Experts of a small language model: 19.4M parameters.
Below are experts of layer 7 (counted from 0) of a mixture-of-experts language model. Rows are named router (the router's row for the expert), up (a neuron's input weights, with its number) and show model dimensions 0-95. Each number is 500 + 50 x the weight over its row's rms, rounded and kept within 0 to 999. Numbers have three digits each.
After each expert's rows: a language model's description of what the expert responds to. This comes from a sample of Wikipedia text that the model never trained on.

# expert 35
router:442563507535466496535545493588483466390427518498471465492469452600549467484515488559471503465402450589546609424529475498458454490474554506561442473492513479554416577443531448510536462493466535537414583450559450487542571533569422521475558533522487586470519398483515424482453517419512466564
up4:530519448528591505531466562515339475555564470523547509466453459492491467522440482502542469487490475448410551548486467510583522592589482502629492474493539447517484447544414457550516563472480406540485475586568509491601493474452561521486536531515388461497529426474554414482485494529542426512
It responds to: Stems of common verbs and nouns before suffixes like -ing, -ed and -er, such as found, hold, writ, mix, establish.

# expert 14
router:504417507538535541511490474524498468504485569424511562463485548472520495530475561345499537550610446546540468481601568422370558481484564519511444520516528401537517516445489530552477572536529461509501525526540461448499592486542572525495546497488463476521407378531385517438538520485498517458
up1:403445492506524489532505392581560528499516574519406544462452551543520549540481586484480521447531606464480542577521541492537500472572509443547613525414461460488344434535506440467546491605505443463494510417513495579490583500525523452489522503490475480415472487539510436494540472498492423471
It responds to: Mostly "the" and "The" after prepositions like of, in, under, plus possessive determiners such as his, its, this, their.

# expert 57
router:420566428561448492518535455468360597480492434440449540591470507508540509546558441522468521549479511553619520434502480450532523446471474476555529448520436494465478484523526546528463474537467526522449501510486384561522558543453535508501486563378387505493539598564569537509431483459467467531
up0:408526506540546391585494485528455502492575589418503488563487498494470526476560588507504480594507597526443456495459521399499552478497537459460478435473559551430505425598471497425539387530544522476548512527433439480465564571511475451550531474490485522539589559567420478498429530448461477523
It responds to: Opening stems of Latinate words after the, to or a comma, such as col-ony, act, ident-, ann-ouncer, circ-ulation.

# expert 28
router:527558502468527404498514510552490508546517469461436532476517607459480456481546523409528575522500609513559524420532574510559559529459540490601468514514451492407486523513447484477522429517547478522460493451417405532420514526416470411553472447622520474444440522563491401451519567462448466492
up0:522543558464458439495468502501526501478522432539459518491546617459430542538524435516469488448391500451497512491464554567528491472446500535587602498530442607403518426490502556490555439428513514473495566578552456518422513444439521502559520491566507522483447526624583555525466598427474445471
It responds to: Subordinators and connectives starting clauses in prose, such as as, when, where, that, because, than, However, said, and clause commas.

# expert 43
router:491423498597495496554500432608564560429518515450491474472483434408487499548407562420460535572594474445535462469560509528422476494456522552556447480564532458525527530384418522544500529517544539539514461491528464483486545450517494634511590530538510513455463490423463471442568484484427470432
up0:515436619534483431405478482456520484466524532515516488477624569502510458432512475566511581457507531551448549488426491442504499387497492487470561467475427434511427503491590441538616520479496510493517562550605500507524431547530489410563507586551503465513582513483538541452470508556513526393
It responds to: Final digits of years and scores in dates and tables, such as 2016 and 57–30, and word-initial s pieces (sitting, skyway).

# expert 13
router:540499520574548503552574521556496562479509465469450514409513537605574459522492518489446488532544408531479456484485419476471545485603457580475573481533541471460493540605481476472508439397505453533472433515514530418524470428530548453455472528514463447421527450526579496445479565600530542638
up1:517466543509513511558516568610534495446507445584545546446474533558539526510516558504450487522511591470564553546440559593447475542501498433512458430560480502506470483596470552438496492459544454503368451367475423506503420472515484429473392586565562495519533465456532523536443510471519478574
It responds to: Opening pieces of words and names, such as w, De, Be, she, b(irds), often in species descriptions and place names.

# expert 18
router:586469471460500484460519396538577579477461532481404467474526515433526484571542566494534566555459532554507477504591514559439477474456548537576451442495520459483503482455452572491465480501557421494526541501521365577420503527485481537547585500599383572517555474505547440413500464458457472469
up6:491531565400489480469516485520508530492573482556432414421475607430465501429604524534422471562516524418445592506456465422520442497445508505609484486531480548476481491513540523541519466496473532488533501520537510529461540574461562460426432470502478479540489534433602504464563522509438641598
It responds to: Conjunctions and clause openers such as but, when, because, However and did, plus commas and full stops ending clauses in narrative prose.

# expert 40
router:514465449516504506490566458553566540472395493474569526506474611437420479519440575506477491594547529505623479485544561465528404423512554559516519556560496485583484508545570575563461566453507536495450512489444404477441523488499446527421573470463428423493515486391525481514524519510453469431
up1:501501514484434496408522493507486566494388446592525536384593468580502524483489562514494411522443549477497516526439474624533535426518424505504531487512467522439491428490507482518517519531603515440462548442496515490467453566381561537581508511539475481436517592462532387547495543519542428517
It responds to: Digits and letter pieces in numbered lists, percentages and sports tables, like list numbers 223., 82.83%, and name-ending pieces like Scandic-c-i.

# expert 54
router:483452557375584516475496521467590460465521539546573534535397447573502518485577467550487474392434518521480546557482496559557531486421446436545598552493413529430534483483517538428499508463449445434503510514569553438481461464603447459510482521432512486519562462584505502469556449431453447477
up1:537504460505462465479425511497546465550511526483430558508530560475517522558532517506507428431439548476412511550466504549617593454392438537502564429483484498404482494494511563458503451639469544510474428493542501426412544515580457479511429527513455454504563554546483417548467436526510586582
It responds to: Syllable pieces of Indian, Japanese and African names, such as Bh, Raj, Kum, Nag, and the doubled k in Padakkuthira.

# expert 3
router:550559544530494475518488429524509529459559563442596476452587589492510469517478522407524537532546548534526480418599524434394493541431507555480454464548520503442519495462527482545450591463538497502454483463470537388545571466503555543503542458460453387463447442511477440387499574474461410509
up2:388567574436480426489417501559536531496489544555521446542580561443518542465489537524541381505429528448476563432520481533482510501558442479527494526481403556609539515482516376541528416520472529458537443570452510502498503486428538504458528387568480527526554505402498503526557541431466526505
It responds to: Articles and demonstratives starting a noun phrase, often sentence-initial or after prepositions, such as the, a, this, It, plus LaTeX backslashes.

# expert 62
router:592508522603482512412515477512514580438539524496456535451493518505451482480454565467501554495567515514409450552552518517394473505473546562473477452580479414514535520383527516509453566375488474528529422464579434443501516471440617499549566471549422417542421497433486466528527517504528496489
up2:504480630532455503460423521521514443501436538452525586399566477457519495436585536523435562526475390475513524418462524514540581408494502564526495502535493512530543515471489482429514447583557424525505483552475553486435476486540436553485507405403478461510549503537519624454425545471573536512
It responds to: Digits inside years like 1987 and 1837 in lists and filmographies, plus au in co-authored, Mc in names, and ===.

# expert 46
router:507377511569520482518504472503486512554501515502482529490456546449518486536458573358481500529566450517532480482644564439345542488465580536497415448522561465524536533379476519551523599523534501485439497501525466457461549534537564484472559448476463464508443413468448462440523492437459473482
up3:454483587474480545547442533476412440612498459508418566497517511501593530450514540525487462470495525482506475414450539463440609420489483496521482572522557572544522481457436512484530508492491566428461513543467515546550459676551491525405535492389520523530462513486457444515507531449579566447
It responds to: Articles and determiners before a noun phrase after prepositions, mostly the and a, also The, an, this, another, His.

# expert 15
router:533414477549540464478488466488511544474481502540430480529529574537418493526481533420464523551556485581524447529611529447430501518428555560586468455557458395592478546379480544555425610520513518478513496495521434419499567481462522497435583483560394514521452516489417499504488468450463530529
up3:504430472531562420517423529510438455544594527519640478469528468562532474410427512561513449462454522577411511531504400481511488501498376457488596504532445533517445499514513568485490539494490562457452475506499501516495508559460557430513465518491510440496534590494470437613487533549579441600
It responds to: Single digits inside years, scores and dates, as in 20|0|7 or 11–0, plus passive participles like seen, shown, needed, required.